{"d_model": 160, "d_expert": 128, "d_shared_expert": 128, "router_score": "softmax", "router_z_loss": 0.001, "head_dim": 32, "norm_place": "pre", "norm_eps": 1e-05, "rope_base": 100000.0, "attn_scale": 0.177, "parallel_block": false, "lr": 0.00776, "schedule": "wsd"}
Below are experts of layer 5 (counted from 0) of a mixture-of-experts language model. Rows are named router (the router's row for the expert), gate (a neuron's input weights, with its number), up (a neuron's input weights, with its number) and show model dimensions 0-159. Each number is 128 + 24 x the weight over its row's rms, rounded and kept within 0 to 255. Numbers have three digits each.
After each expert's rows: "gets" lists some tokens that make up at least twice as much of what it gets as of all text. This comes from a sample of Wikipedia text that the model never trained on. Tokens count by the router's weight.

# expert 8
router:121154135146097114133108119134104129120131117143162118130151108106114116100131106122133127116106117100134164158127151166132108087140137129076154151083103103143136143163096128125154097162127166182149129122090131133138091152149143080103133140170149123094079132093163135125100115116098124135098145117164092162141137080108125127090119143155134104105114143165074138116102151130147090140094114156118126099127116107106105110148145074143136176101093148122124101124101142082119130172138086
gate3:130134151180088095137173110121109117193108126146130107142163121122158104117136157120125165091138087119109126142129135153126126137126104171109107121161136173111133126096117125162111155140127103150107120116148129157131138161128181134120159143112141131114139120068154120145114167113072176137156128085143115130158135152131118158190171113108086105127168150134124113147127083109112125124142146144138137152149135132153074133122148120183132159130114133128145081151116141088136143105154121
up3:135129129087117154113115102117130144118121150185088104160129129151157126103086099142115098151082125121105102139111146143115127136098117117128154112084128082172142087123130076087125117155185129121134112134107144114160118126131071138157125159125102147132135103109152147155138108142121145112084119128123149167096172119120168137120157134120133128156115135114139168181150164105151152118110089111141111144100124167150108128093136146081132056127123112123145179128119123118164113115127126
gets: " to", " not", " into", " would", " such", " can"

# expert 11
router:141133120139088109097126100178109103126117119140138153135152131112109106103154122111115115137132113090123180175127150128149115166125115131084144163133122104141094167112128118159128126148136159155145143194099125124166106128160130134096135155130152111073115122097159126094097110130107089153114164099143135152110134116124135125123120147163146105117139157126135154115126153166147133118117140142084064140175113105108143084126155096141182122122093164161155139117117135129123133169164075
gate2:157131142146151133148147107132155090121114136147128160065122154152141138107138138144139137105127105143120135098125129138122149166119131122060112163117117112126148155092129141154128184131155122116140159108139095140151093177167123117144109126141161103109105134135138128092090136151096144144128100133117089145078159108109123116153122125136116152109117164116084108129149133161101159143117163137150083141148106123078109047101177151144131154130125139139145103109147099105134176154127089
up2:123165136115112122125093110120129137156130158159114079140102129107097197119095119157128090110135178109122088138160130104118146097118074127134122100089131114110138149170154115113131111119120161155140145184108111125119131148141124139127127118111133116135089163136136104108110158099140142089130142105137124105096136151103124161151188134138103149164124128127134109071114158132149136124108132102106103113114092135131113165170099098128148071122125105105137108099159082130122142090175160
gets: ";", " |", " –", " de", "-", " -"

# expert 30
router:123125158142075133120091079149116107143119148183128169127144119116125122092102094124130145127151138126096104140144123148123136111138120141114148138145115138117110137148138112123121136154130140119193164140119104148095084162154124096079144142156149116097125116108138112115118107112118104161110155118121123158109153072102151152116142139156159091111119159191141150104101151118134128123113131180098084104118086117110141149123151121133139152100092159108118173109108158146158156152191094
gate4:170176117089114125103109140107162100140112173135138163104158108105125130102090089104139117101105128145127154097136140141116119161091144088181130148153090150127159132148095089130156124168108180147134165114130152144127131153108110108129135110136147122110138109139145180125168123138127135159142103166145146052147145123116109116160112109147138153128120105143137138141149119174115152103103126120136085147158122119179140114130150125176133115162139169136111137136140120178149117109164152
up4:130157166166121139171135117138130159151122076105106155104092107114067123107157063081132107116120085081144151125123144156133127127185101100146118125136116123127142114137177106102141097102126105138123117121129125132113148148153135150111092126128095138106134154098166175122111132095124169136124140106147095138104126109155165146081112126110109083146145125116102084140161152122165148135091122118123142182122105132095106130117089119109122114128136138141180127169135139140105145142111120
gets: " as", " after", " when", " where", " As", " until"

# expert 47
router:160141156141097125092112114135113102106126126120159189137168113120120140145157114140131077106084110100116146161158151151148105134109144128073156140134113140138159145115144131162180089185087138111123180136156067154125121151133124147113120151131174114146136111112149118115094091095134066142096140108158101145125150119142175135119131144129145130074109110127142150128118159154142119113135104149113126113134099100103129114143135106152154140084098143128155168115115166114127146129125120
gate4:118155084143130131114157107092109085116118118141136147118174162175159182153123130106128145167107109134141124152110119102097146116074159084158113153150110120143141124158117122142136111115103134112116125118162138131137086159124085119117164118154131121137143101161156139124124132107126136160139110173136122115125125103135138151095114115150062175099107134060122151128200136162125128125127119103138150126142123128090096099162134097169119141117134101160147177145104147106130156112123121
up4:103154124122150140111131086158131128106113087102115150098117090169133102144097088116089162115085124175118114150104114101133146141093158074135092111136074154150112159144088159175127086134140153147145072155142130142123168125120156176122150104127106130136151121132117152143164101129114175111168121119104109116114174130129120118091157140139139139101121115111130161146111109116153127091106132138125144118103137112158170095123143137129093141121138136126125093135091117123085085149146122
gets: "le", "el", "er", "y", "re", "on"

# expert 15
router:145133152176124163117103140125101120087098146166159149142138151109139099094089145110096113132112077109101114161160169143162094111088106156086171152146127123119135112126150120111109114123148160142137159138133116149137117113166187090135146157130156096107132084136133117106082139118107121139065136088125113166181146131114117144140085152133140129119134156137094142080143138154127099113125141147097107128119116155118130111171153100166152135110083121131118145136108123100119128151152135
gate2:098132106211135171112152110121113134155123129124120124115133114099114090152154153111116091134088098171149135114118177125134141097126118135110174137136156165168159097124111126102101157115146085086128078124146120151155112101088121121130145159123151131074112143120140134126111156101090152119131076128123122136159159148102128102116089106110123133125158154120149155120104142101123094142108151167090102133110115122124177132107118149119149156098132151112135089174162155116146137104136119
up2:151144102112119164123124142160103103095109125127091114172090155118170138142119168128107118153144138141099161106123131125155115128153131147108158082140143097115161158075125171170176151111151113104170151114130134079096109186167142158167106133131127104116117126125106118137151100142130114134143177153113073099179114124127141112090097134127106102136098103131092107126101154126143112117137105135113129115123082159133146187106141132114132112135112127122128165105139091162150129131109129
gets: "\n\n", "\n", " |\n", ")\n\n", " List", " information"

# expert 35
router:133159168160076103091122117163126116120107116138162159147137116107143113121130111089103134109104122089154161137168145133150092122124169160084130144108106119156095143160135144140136117151134161125135144211126110155124099118176138095102192127133127123078092117094145117119122122122128124152140126081159119196097146108120125133115126121119160125097158126109142151116112148135132064112120122138113136123132143097112122115135158124125138149113057146112112123123096154119157131149117122
gate6:135134156147136111102122149111093106147153114175126150108098169168146101130117037113125137124146138116139092149135167108146112112133135171127127143118054088178124139133122095153113106162113142128091112079158128165126167117109118116118143108116128145099103117132148113106109130111129110118167114130109129117106102093146173089099140105129139151115141135106139102132118132142096167136085134109149078114140114106166095114110116124140116114136162091100145101129180132131152148139163137
up6:139139066101129133147200108099110115139137104150122132108159148114137108117197125141163139165134162139079145131146121173127126141131135110084134126167075108173121118117140114137144148134131152124120110102079156092119150093108128132140095128144132145133106124118132172158137144115095111111072112125113106128169124101109115086128149144151120124145121144125139133131137130149147142163111168118128106135142141126137148087111123169126117097110138107122069147179078133081144154097144141
gets: " by", " with", " had", " has", " of", " have"

# expert 61
router:163132153126128103096105102156122088109118130168113177126129110115127080105132142130096140104116126107098169158135122125168154148155133118100130168114107090147115172183111119147128109159112136134145149141132118165116114149155089135105135163170129102106119096137147155123128108121130075143096131121098115160152115109096115125114098118152177099106113122162120141091119157155146078138081120136117076120135088113126134094133156117114167149128093149115113167125106151129111161158140086
gate6:147085121138127147149157115138125134104105120146064116127138115086112156125152106127155098144111105132110161113100104123102099169127145166156111169133152133152114148102117142147149131138130165150119110144175152130106141070097134157167124144106126125131147082141144098081125136092118111116139099134118130121119135095115163146150058159163183143128106125154112146159142129174119135117094118118103084173148149109095101134100113094128095130093097150143105134099135124156094125143141139
up6:156149169108121124097115175121120117130198137148128113145125131138135128169113132163147135079118132133120147148124126135156128127114071179126130095121101154110119133130122119149106116147139126067120138140121120149164108084123075110113105131113133132131143162082143168162165163173119160130116124127114139126133139078117123089109139070161106132132129163150152111092128101108148108103142172130140173156137088145157125111100131107151146109104128156066151129106139123093129131104131106
gets: " and", ",", " or", " but", " &", " as"

# expert 1
router:117154144132104154123138086151121133118100125123154198104149129090129131094130133109125136119093117131115151129157163130130116174127162155097130117120096108148130132106156127145144123164109182126170184147093090131107105151130151109109139117156126099121113119077113136140081124139099101137165157123116113133093144095141121117131151134122182148121128128130104158114096150161146145127131126128097119080114110099101176121165137080144160153125119146178122175120107158089150152132157095
gate3:124159127134120104101116163180142114110152121101154132138176161123124177114141133128120156090125112166120073127137101141130122115114123146101108132157170166099121091123141138121136117140108158129092129154093124139124123156131070110145146114115108132125151103113111111106088150070096085123178138162121101132148164128156145138120088103118152131121129136140099113160093088106178102176176106144088152147139111135115139106122119096110133151092166106125113127150119146140146111134131076
up3:092144136081146100125113156143099177111166134112137122084117161097109111129154116121135085105143095114133148119091129118163108137135147148118145084153145149060178125148138119135151097097138125119093126169133116143120137134143164168091105121111135112082126106149107104116120138124127134079153119139126103121088126133121117132160137127097137142142096150120130146135158122098131088154132168136112170120122126114097153125160121147155084119086119181101092136143109153100129152182120081
gets: " In", "In", " Mar", " Ar", "ou", "ü"

# expert 5
router:136130144174133126131132090130116147122124131123138175124120127126147123111142162076162118129101096136123162178133154150143082140117128127128130128078088093151119148110155143140136092175126169144151128123142124142134110130172115100079172136149160104095123066085162096059108124121092133158133150088161113156105106119124126151092128165139148127131132150158138164095090166114140133145109130142118111110164127104129133107141144100150144179119135152125103160135108130100127120110099128
gate4:120154122139092124119128085098150114153113137163126142113136132146119119141174143145128134149090120164149143111132119163127148146097078103112140137125091123117154094125101102158129127140110113122105100134164109124095129112165156096142094098165105118114124116129166142139141138143136146109152150125147126136109136117120169110090145146095160133112151198152115146157114139120181088156161194145071110129082106128164144094119107153098193138123116116125089137119137099165114136108117109
up4:127110173145097139140136128119103121153159166111077159102136156158104119092107142173139141121128105121131077163136110122122142117117107095118107083104128140156112101126161130095143124139120103107143116113123123129097111135077119120094159170131106118152125155151116145167166083148145128132144083145095152111095136115132137099137106145122172122125089131102158156127142133150136160140139092172179159159159161126147169155096126113192132125090125144137117114114098121117101124102104091
gets: " in", " of", "==", " at", "===", " from"

# expert 53
router:150173110134123141104121103171132125112105156159118135115154138087108104107102126120126117148109127083126105195151167148138134136135168136095157128094124091153098141145199114141147096166124172135132124137142114113132155127161160074101151159157147113114115077120139130104127144120115132146098144106141098172143135121121145101121084154188149121112127162172101158128125158130155114132107085127117122147129106125102148132134144102177168125104132155113125125157094147120136120142132094
gate4:137164139119111155108148119093114066108065160110140126099093146151155098105117139143151126159111135132150081124147163168144121115103112187161138096117101142135142119139137114136130138138136115147117133130137163126100105144101110133119040148129103117132149128133170140101150129119096178098161159152160111126173120124152115106125097144137143141152119154091146101140096140097132158120112151148094123126172122126153129149164124153158087108112161116112114146143169143132131087144106125
up4:148128133142131144119117112137141122164149134147124121214078119130138143119136097152155142121101102139101152134101124117111063136160102106101152151091113134112124135132121148144118100111099104133110133128145146108104140134115121122121099130164134148104124100086160164100139090147123127096141138168134078124144116085151114139101117135115162137176134136124164110162135157125111153103150110157126096106102119120096107194156159111136135100150111135108090084088181127112133126087120081
gets: " first", "th", " one", " second", "st", " new"

# expert 48
router:164178148134115133104111121144126119123116129125126159116148111134112135095070104117088116099119101104121116147156136147132133112120156153127164117133090103184137144099142126152144068178142170152125160149100069149127130150155100144138145109173131075124125118082139108130112099136128063155092141087106103141109132138138131146091145146116156134101139143125104182100088156159100136117113133143124105124115116101084133121131161120127144172082110129119128148152100132123145138102150126
gate4:144150127126146132143091108194162131145114122128098137112118097166121161155129139117135105173141057132147117161138139101119141157099156180143133130158095113152086166141143157134146114142111136134117135124159158087146150152133171126086127140118130170153203104106127114136118101151161128133143120087116169137077103114174126105106138103101145151124131152148172119149137144104146137113141125120090076149161135122123107131116132134136125148134130101120151112130102147089143146116110169
up4:170120145117137116168125154127153128098132081112117146124108120119136111156136063121130102121115112114125100141166146115108107124126110165107092135155123160109106181128128121162101145147146103155142129116118122070133135150089109136146115095107114156070122115144136121110150123163118117164076139136120122135140107100135112093130119086082141117164165146154162089142133138158188129091169155162143129112133141140099112123107127152072123062129149098126136097143131114110134151130150102
gets: "as", "us", "is", "z", "os", "um"

# expert 49
router:152127138121104120090119094157116132149113133155122124084173150122108090087130143121114126124117092106102123168162133137178105123130134127123185184106092104128105135127176146106124147131145166133133157131116151108132109102148131119122132131159138079095115114093168157114141086119127121150097155107129129120123142123121145091122119130143164080110101157129074144109094162148111087128086101181119108126122121115090151136158116084162118144118107158144086133129127127107151165166155109
gate4:118172130135157142108144069119153144134129114117129112146156090105088124125129130073098114166134113104152144123109157134179151139117119134126107099101126141127211102138129135138180151111148125153102126173146129112136126102139109114122130167135142118137127105160134112105151141138156151105127112089151095147127110089124133118166169103120176132095165100105166108085075118166095096140134097131133134090129136129151139117114157096135080107092115097134108142153139104125101128109152139
up4:095082165101125108120095144139141108120165103147139162148111154106109110122133134111163143100069141152133138158105138121137110131127148139119117141170147105118097146105132115115131103134059135131134081123149114089098132105128087158145123091152134153110133127139132113122145134082124111091112119137140118086143167108133128107098117121113089136127160127151096123102110150179192135102149084094151102124121134104071135119141135157149165169118140141155153111158141085137141078093130118
gets: "S", "D", "M", "T", "R", "B"

# expert 0
router:150136148128099133086094101185109080110134126140110127109135134151090114090138159113100114089100092107128135146117131166166128136148169155128180125122127111136103171113137122143156118134100192129121134112118128120140153149146123085103112137126146107103123113107161166100085111121150115140113141126109094161112165140131098097088122169153125129110087152148092152140089161147132127083118107162107085153160106093119102114140128114136128142096119136125147179107102116108139154102152149
gate2:144134118132115138068135073134130144131087123135118098134113114107115152115083112141141127137179125167103192105115124142121128112115115134114117096123114085129150166135124103125163101115166105118112152141151173124142152142149113088157147110107133129150122128123093144114116104127171126098098174142106109150133136100095085114116117101160123131152115173144118107132097116078136102104087116139102113090108132182132142112147143143147153116115098172154141097147133111148134175109134063
up2:131158135153135162126086153176122097142101134114118140118141117122092123138103118179155139153149143087175144125152110138132110100097144162123090129125151140112131165135112088106167164110144064129110134188150100128129141113138173139166163129124113113092160099113140158146143123168146130122114153143120116128119142065164114111147130118116117110139126137123126101123091100118173133107104124144119139150132104137115169090148148162101118123094110125110156171133126159057148104142140104
gets: " V", "k", "h", "ch", "g", "ag"

# expert 56
router:151175133142135132088089121164134128111131141137117155137130129094090123114127137111107097145111123092140125174156131130155142139107156146081166127076103106126113136164156125134148126126119149149148140121134108150123140154151164073120166133161161135117123086148117120107134133075111092151078163073153072172133153138097146108095114129130129104128128120136080161101112160141164111128076134110119118140131084102106125128118121084153144140125083158104154126123121112088153129147112132
gate4:126154134145149104100094131149139140098121163118093138143127128149158157155110140061099136148135108098165120143114128137120143124115111097097139137110083104115119116161128106109115133120115103137098156135138136132141113146111126147136146168112129095100126110098110150165120168149147132096077130109135129135080130110134103126151160125159115096125108125129060142146076116103157106149113137120134156128140112119151118175094139103124128141140078119155110129119156123032102087133090176
up4:194113109141148190110123139118111113110088115098120148167139126159141128093124112111119114157166124114147124127119125111152135132127093101092147127115145092106110182139141138123102137107126197135157146113141139145115135150099108149113123160127133144104108133133086160200118142110152136154125138135146087148120110096103093123109139099146149082160145121139120135148112140129118140142106107100088142113121152107162148120136128121145139112126059129149103092060193112129142104123113137
gets: "\n", " two", " all", " other", " three", " some"

# expert 60
router:173160161132115122088110096143139118111125145145159164135138109130113121131142091107107122138111085117075142165177153136160139125094124144112163174101096135131143120155132098131117123141090166127152171175108129135129123130173134152087134142146107127134104092111135123119101103109109086143159110112162100145128121111128099095132139166164156139106104110131118143102080163114116088134071117126086118129166143127121144153129131114165178133080106136141099176126121137109150130156123105
gate4:159160142104119146148103115104116142152058148111092127114115110162104115159117084150105121072076139101097163130105157126131159120125096101151103104119151137110115120095116132133103116139103135163123176148125150116096143156140136133122133124113113122126153113109129125116101100134090130091117109099142139147120135153119128101135155140166075135095076155101135157169102159148143116176136136127125090118115157178144117142162127142101113107097079167080098125134128139105134168138146111
up4:141151117136156112127082129142082154120112119132124155137121158112129130180129128090130100158141132131144150102128124101128160156125115110131176146139107136140125152137062129163124116086101107148145138159120116104114153122150075166103131147138149170128105148119123082129133105138124132114134106103133112140159134154126121128145068139150103133105125131099137142103103116154128157105136119096144111062105122102187129046122134145149148139099132175119151126122083133120175101116097086
gets: ".", "–", " |", ",", "′", " $"

# expert 25
router:142174163138117117100123108135136122122103176133124139152155130114141107123110107129105126137131099093118139163137156169139108120116135181095182170108107112143118166173117110136129117120115173153142143159122090111122140146130153109100136161151130108104111101057140140104137085096142116151107138101124113115150140145110147130100141130166147112116072139161101187133141166147115118139093124138064104173168144114120146134115119090145169122102095133164134150133134155129144137117150098
gate2:093164081133164120154094097144089091133103136113110128071123134136124095098150099118160093134168187105112124160094128098094134095088129131158140134113140115133127128145127127142135132094153129107123108175106176147146122132164107105145132154149161107106143157092124128142124117123123113153111114131137113092150177106100120123152089140110124120130096101172116141112157097143127127064147098142155118151152105101149098131131134113149105136113119157107145136117084068163143101128151133
up2:133147150131108140050106127102143156124109115161130120128069146108143110119122129123131075126153120153185161129129116114113089111143137149165131112115139150095112101092144107160170134141147100103136134086155144084092098131150124093161109110139139129108178156150156112126156116151112095134147112118144178103089145159095122136146113155096152136144129088131155124076122140134140131114105158160119145116116133168110129137171122087160106114133151106109119112089155104148129095131149103
gets: " ", " $", " Ret", " −", " x", "/a"

# expert 2
router:153130155157083099125084101161089114095125149129157143125164077094134119116118136146117113116117119107138164139176118135156073130122129138108134138126112120127104126116146120131105127154140155136140145145137114104151061122131118144113152108143155091116087095099154108102100119117093088146129133086144125169115142102130148115112116179142155119104137133148110142084076138158158150110106111147099080128146120088111141135135129080134143121126119127154100164135072143084164176132148135
gate2:097159145145118127129093131130115157101134136161131120114145143112126100175146098153128084161101078171117105129088156107093170127103104147129145120122144129142104154205119123103119117130167112130168153134142112108093105110164121103136181097147068118149104106112095094146148119133161131133170088160119103121160071165108144115107093091108135150123121071141130147107125094134119159132125106157128131139142139150134146107115129137147127109127101130116122136127128092104111098141094112
up2:148128109095127098083108120164100084167124145175135134127162103109139172115135131102134114148116149106127143099103125086150151136154114148132151118122108098110120088141123129157148140148167164120122183106113101114117145137124157196122132121156145114124130139155149191140154170126113148111096135099151111062161117140089180133130086148112147155104161138130118143093142139113135099122103150137133089131172130160141090140126114126130106134150167097140126128175096113130143105116121138
gets: " The", " An", " of", "The", " You", " Me"

# expert 39
router:152140125132124133125122054111134122113141164141142131136174151106123123142143129120143117108127114092111112145101145131155125138139149142140208127128090121121142131133161122096127102155111138128141179123133106173126108184139135123093152096164119125129116068135115133135114128100103121153117136097137105189090117156088128116130151141171162141113115099146129189105111186125116111148104107142069115166143093099122122095142131097134150149108114148120087148147149148133134146138104095
gate43:125132130129154173160129094136106143149167191168168099129131139149107122115144119108110148172114143133149099135128141096140120103156145125161111113090155137112161166131150140101087121127150134142088138147124140131129149135133143118120122114187145144087129090148120127082186119136155132099084135139096128180108110143161099159097133108097153123109126105127132162139146114132102163092167137129138086136146174098106127146122133113108117152086114070139130145111101113092139140129082120
up43:120137116142113153135099130145122134072177113139137112116125174088130137144179134126084120095110096096131154145104153125134141069126162174148138087096139119129119130160135167136136122121167154185135113115151098119075092109123142101093143170121133171110118125129103141152135125166111093129143145148110076129136098152124135114133133136131128121119148125111102093158149092108128154139148128121109141108144142148176128117150141091107100139126134148158150110137149123182113056142157136
gets: " October", " June", " March", " May", " January", " August"

# expert 37
router:123153140144089119155084078150114117102137116145152150113133101123094150087143140137104145130135104137131167170151124168141128126135133160114130160149105120143123136136144130140139103181112156111158123169124115158159130148149124119116150141113153117135115087109179120064143112097116096181120134107167086157123139112123153102143136167162143095080121157157128162111145149123099081106114103153114081145149119120098155102130139124133174143103097126117150184143115116103145132134156094
gate5:142128119134143143128121150107128143157149141137160095099100114127135105119124163137142169124124168150109119127112090122179127155139115122139134151101142141112161163088112145144127158099145135152113099105123098121089070111066149128129095184070110122115098133157117123163138137099149106133083116141137130135146160103164182141093180126104114138128119146138083124134083157128132107119108144130120159102126146099085151116129129077139118069107101133096169112147091143131123126131138120
up5:099140162123178097153096150138105108132150109142126103163182139155139093133113144082110129129135135116141135096115143123119114188159115173119139142145129160118106120120141133140147151108124159108073122136129133123152128154179084149148142104159103107094126094121122138101093130138129156117140142132132081109120134113094121128091106135149138110170141146133068104180129172135152093101182109135162148174128169106132113089152121145150116148111167100132166151155143145125124125140137131
gets: ",", "),", "\",", ".,", ",\"", " ,"

# expert 17
router:134153152160092106119116100119133120130125150130115157120175100091110131126145132141110116076128077121061156138182171140130125131120140133124140168140107112146084139156179149179132117158116136159152136166095132117119131141152106144087153153150171104052114138123156130115124113127101098125120134125155098145143116119127120127092119158127168104118119171129126157111121133186170120135124130126108107133164139106094115115125142107155165130132102141147145166114092137129154143118152085
gate3:111136148136197121118153123097101141147119135099110159117142126082131157160131138093135111116162143078106110132113102104142155158134133146118134102132157130083093157122144140140109179110081107135124151104115106139112182099176118119135096148147146123087107104152122143118127129115137153140170136099146126112120152145088130128125108181108129107109152134123132101113134125209164147127149118160157119134104095185141165093123135118114169131084152120102143128139161134120150120104155144
up3:143133102138146117143159106120128161144144137125142128143146118084059103117140155139162136102110128090090078137066132129150059109080128146089095122122100172139104126111160155130157135111146118137168148127109125120150125107125122115108096200097152137112095141126153170136136108123121133120144113127140131171129101162052155128135139106175123119153137134106089143135138138156114159114119150116135142146117098120119150128141074134110109126130162107097136142137134117149140106108146161
gets: ".", "-", ".\n\n", "|", " -", "\"."

# expert 62
router:147134157179112144098127091171137130099148141146122156116155123120140100107149110112136120120152123096113142127143155163138155154142145152091160121099114140146105127114134118119104074177126157149161129143136127151077107152143134115120148146136181102098115146125136124047124139112093094148107107130149099126133137131109143127117090147149139097064122116127104157105119133149163069079099132099094094099125107128104134096129157074139164140116102130156103134124101144109125136113141101
gate3:142145148112146113083121110108079133150135160126109120130102132125093093164147123119108124147126148104159150106134132134135102152168163102107160114140114130116140071138093121126095152124141137088147157126147126156149140113138131120089150139151142067136117115120116104128100137124117123129105113119132110084129137142097105145097141109103203107111132120139103152154120115143181133149163155118117153127091099149155134174132154072081110090123137125163090150079126195097122118126139114
up3:097176122110170120171112093090134105172118179160091139163095152140162090099138082159145139141174125145155142113133148122099156130135082146128137110132133138127136130105099139118133101120145104137117163130151166129134148083129150164096168122153164127143110152141110168117104131110162150136075140109130086149126096097110078150131156135189138112167133136100098105153115121130118078147140133106155122114096111112103134154116105138130155139118116148128133136133106094147132114163144123
gets: "|", " |", "-", " •", "=", " Coordinates"

# expert 58
router:129135146182115126103070116153157070124110132134153149125130121086070121121159156123123101089099111078118092135141122155144102174142133155085152175122112112128116149119126117115095140134114127153130160133123105155133112114138162113107154133146127087123132096091146143100129111147111112159127165108171119136172136081112156118100126161151147133115114140146137147089113148161145113123120123142095109113110112140136166138144139135143145158141105197151110161091126141112160145169148088
gate5:123179128066143080124113144118167089141136192121138131185146087095061156127117134102152147136155128083088140130116099106140098135144095111119091158126132106111143138151108125098099135108127137147125186143105159140100152108154155134139128101133156144133134154120110129111119140118143110154111106117145121140122129138097181129126141147116132106112144109105119127166176106115113157102135153141141103154126103103133171118100155111127135141193137165094151166149134137156135136119146105
up5:163111110146121186121140158137119120201120137093131113119119086171126120153120083126144135099097085157163117110158096108086133128117141121115165131110139167112104151148105178151138150153145145150099133087138146138145150140134116123144145105125131148136142105114113098124117085117130141139122124130151113121150133139175140079125110102119161140126145145127129151091143132108123095139148119139119142125108078142059097132111102114121094137091154153099122098095063120114180158142135114
gets: "c", " A", " c", "o", " C", "a"

# expert 59
router:128134132159098136096097096159149117130128157136135141121151119075108116108116148125137094086105110115112141200158147123155106157129133155100143124130092138165134162113168173145175116154127136131120155150129113148082116135139150104085127154147165099135120094129148141122061112110106110142143128096167103175163157140117166135099120167151164154104122138154107139136115149122102112108122127172138133121113133102113167124135137103116156180098080105104156109114149154131141123148133112
gate3:129114119089152083159107089138159152152103164127123115113149132100099144150080124148138124135153125159084137123109139117123131107130147150127144145131107143165152158172114195152092157137138127129176131183128108116131097147129129115078147143150153163147158116123140141114154100152184117156146157121135121137149140095086127145146130134115105197148147124154132121143106115135112151115144160187172146135108138088125154130142142092135146145118093103154135109136100090139166130130149153
up3:132139135145094151120138133118118173132145149121132150131124083153134085099151127148147096137156148099141134125174113093167126108142124143107154095152138115083125136108080138119117140104137102139129131114071126159147133123169111120093136159152159114125097121119071166150127090111150134125088116097147049141103118156095138122139114154121122129133097132108094149092138149164116123137143136135124095112122162141127134130162104158102109149165181142119129138120149151143073158106192139
gets: "it", "et", "at", "ot", "ut", "al"

# expert 21
router:148128162182122130086144103130147115135147136150145164111162124111128110112151164103104114127113094104100141161116165147135136152132131156086154166065099115146113137147136136134113123110094172130130127117158163138121142143164112098126146133148118135111136151136122125101098079071132115184151138109135103127144117141124156104126142153188145101078100130157097172116096165129122097125094090135107113111159125119124105125158139093150136121126108186145094140133121149098159134165147117
gate4:157149126123127169126118118194144155137133120103117106139169149063150132132150150110116147105111105172124113133080175111136164156101110134114099160096144163135107151149128107141121097124078086118140167099145162154090118160146129137182112143135139106139094130161108136158135122149127104130132093115111190137085151168141132150118147154152167102074118137153120111124103125121101129126124100152126123108161088117118118111155117096138100145091150102120145122137120149114100106149123108
up4:122111137133126133141095129085129147146133118151111129096092150160118130171113080120147106141113163108125142107182138132130130120137110082167121143165132117133118124125135099119142122132089134160138128147072134125118140146141135136170125136119140128134166099089131103137098142103164130157170123130114116135190084140128125143091126092077131112188130134110146113138147184165114106117106181126136141117140160151176083098154114133140155175140117144093137132174136112093125161121086139
gets: " D", " F", " L", " B", " M", " N"

# expert 9
router:145159126167100112127154124151145092125143136135154133108177107149101110097129131098129102106131121117113141131163169141144135102137158157085166144136096109139087151154138120173127099144144145157127126138136126179135118160158118111114145110137142089079099099139180125073100106115158113151102129103155111142132130100114110127103137157180131106110111123139123173128132156167098116096088112137111113118162103105095128126123144093183142142083108146106115110124122135099183156145162117
gate5:076147083103116140123072140087113115114160140124152121105145153163175133129126130160148079088117132182142098122135159133125141151125133163152113117105097133120136159086152111090096106131152144152121127111166168126118128159117160124152101138122161136096102161151107115143094149103145157141087125116133114171117114078127150121090148099135140099099098102149151120149121135143112091137145175105149128120141137101153122163145171114130152136127063121116144132116124154103127107141129170
up5:120106098127098116046120144103134107149143112187130109110153097127108110079123111105144144126121157126121123131153123127100140109111149093159127118152119129123190142142172147128155104162120153085114124069142152140094136156150111141099139134125162105116099154141158145107167133108131163110153146125139118123128122133122122162114134123126124096108175140105167162113094173171120121102121125124131151078109123133154126120135121120136155129138074124159093118103115136162113092102101188
gets: " was", " is", " were", " are", " be", " been"

# expert 41
router:147154148158099103089131114132105111105103159101161139139168094123083121119129140092096107125116105105121109134132145136143146141136146134129148133127149115130118131191175117115124116152122147189137120142130094138126177139178124128120141134150103116106083100120174117112117125091092052152098120105149101181128127111132137128112135187168151062137073172171137138139128144130160138121125148134094110134132138122100113144129140114133156163100111127117125132142099155114145132123140102
gate4:137160139099151127164094136113124113086123171175099110143093100151111123116135154144139128112185138145146106145145129156157087108153126103146114107109128154126105111137091103144109117139108100113139100102103116155104107113115100157117151149081073089093151116160110161152157148163146110127120147111152097122083131110132133097110164132118103160144064141116156087119151102111144142095129139141115114125161146113111142114095090165153144167131144136117125151081109150093154152101136119
up4:130105132154139115150160135095101152158131134103133116076168149147150114118124123077149134132079165133166143132098141120127148104127167124062127161103096118115139170106140174154144127158116128139127175112121143132113121117110110116123160139115140170127113097146128162124113151169081137118114095149127101099143120171104132158089097165163134159162156110130098141122151156103110117159110122128109126104098115135109092104137124168102122132142194154106108132152158106130107098137107091
gets: " that", " he", " which", " it", " He", " who"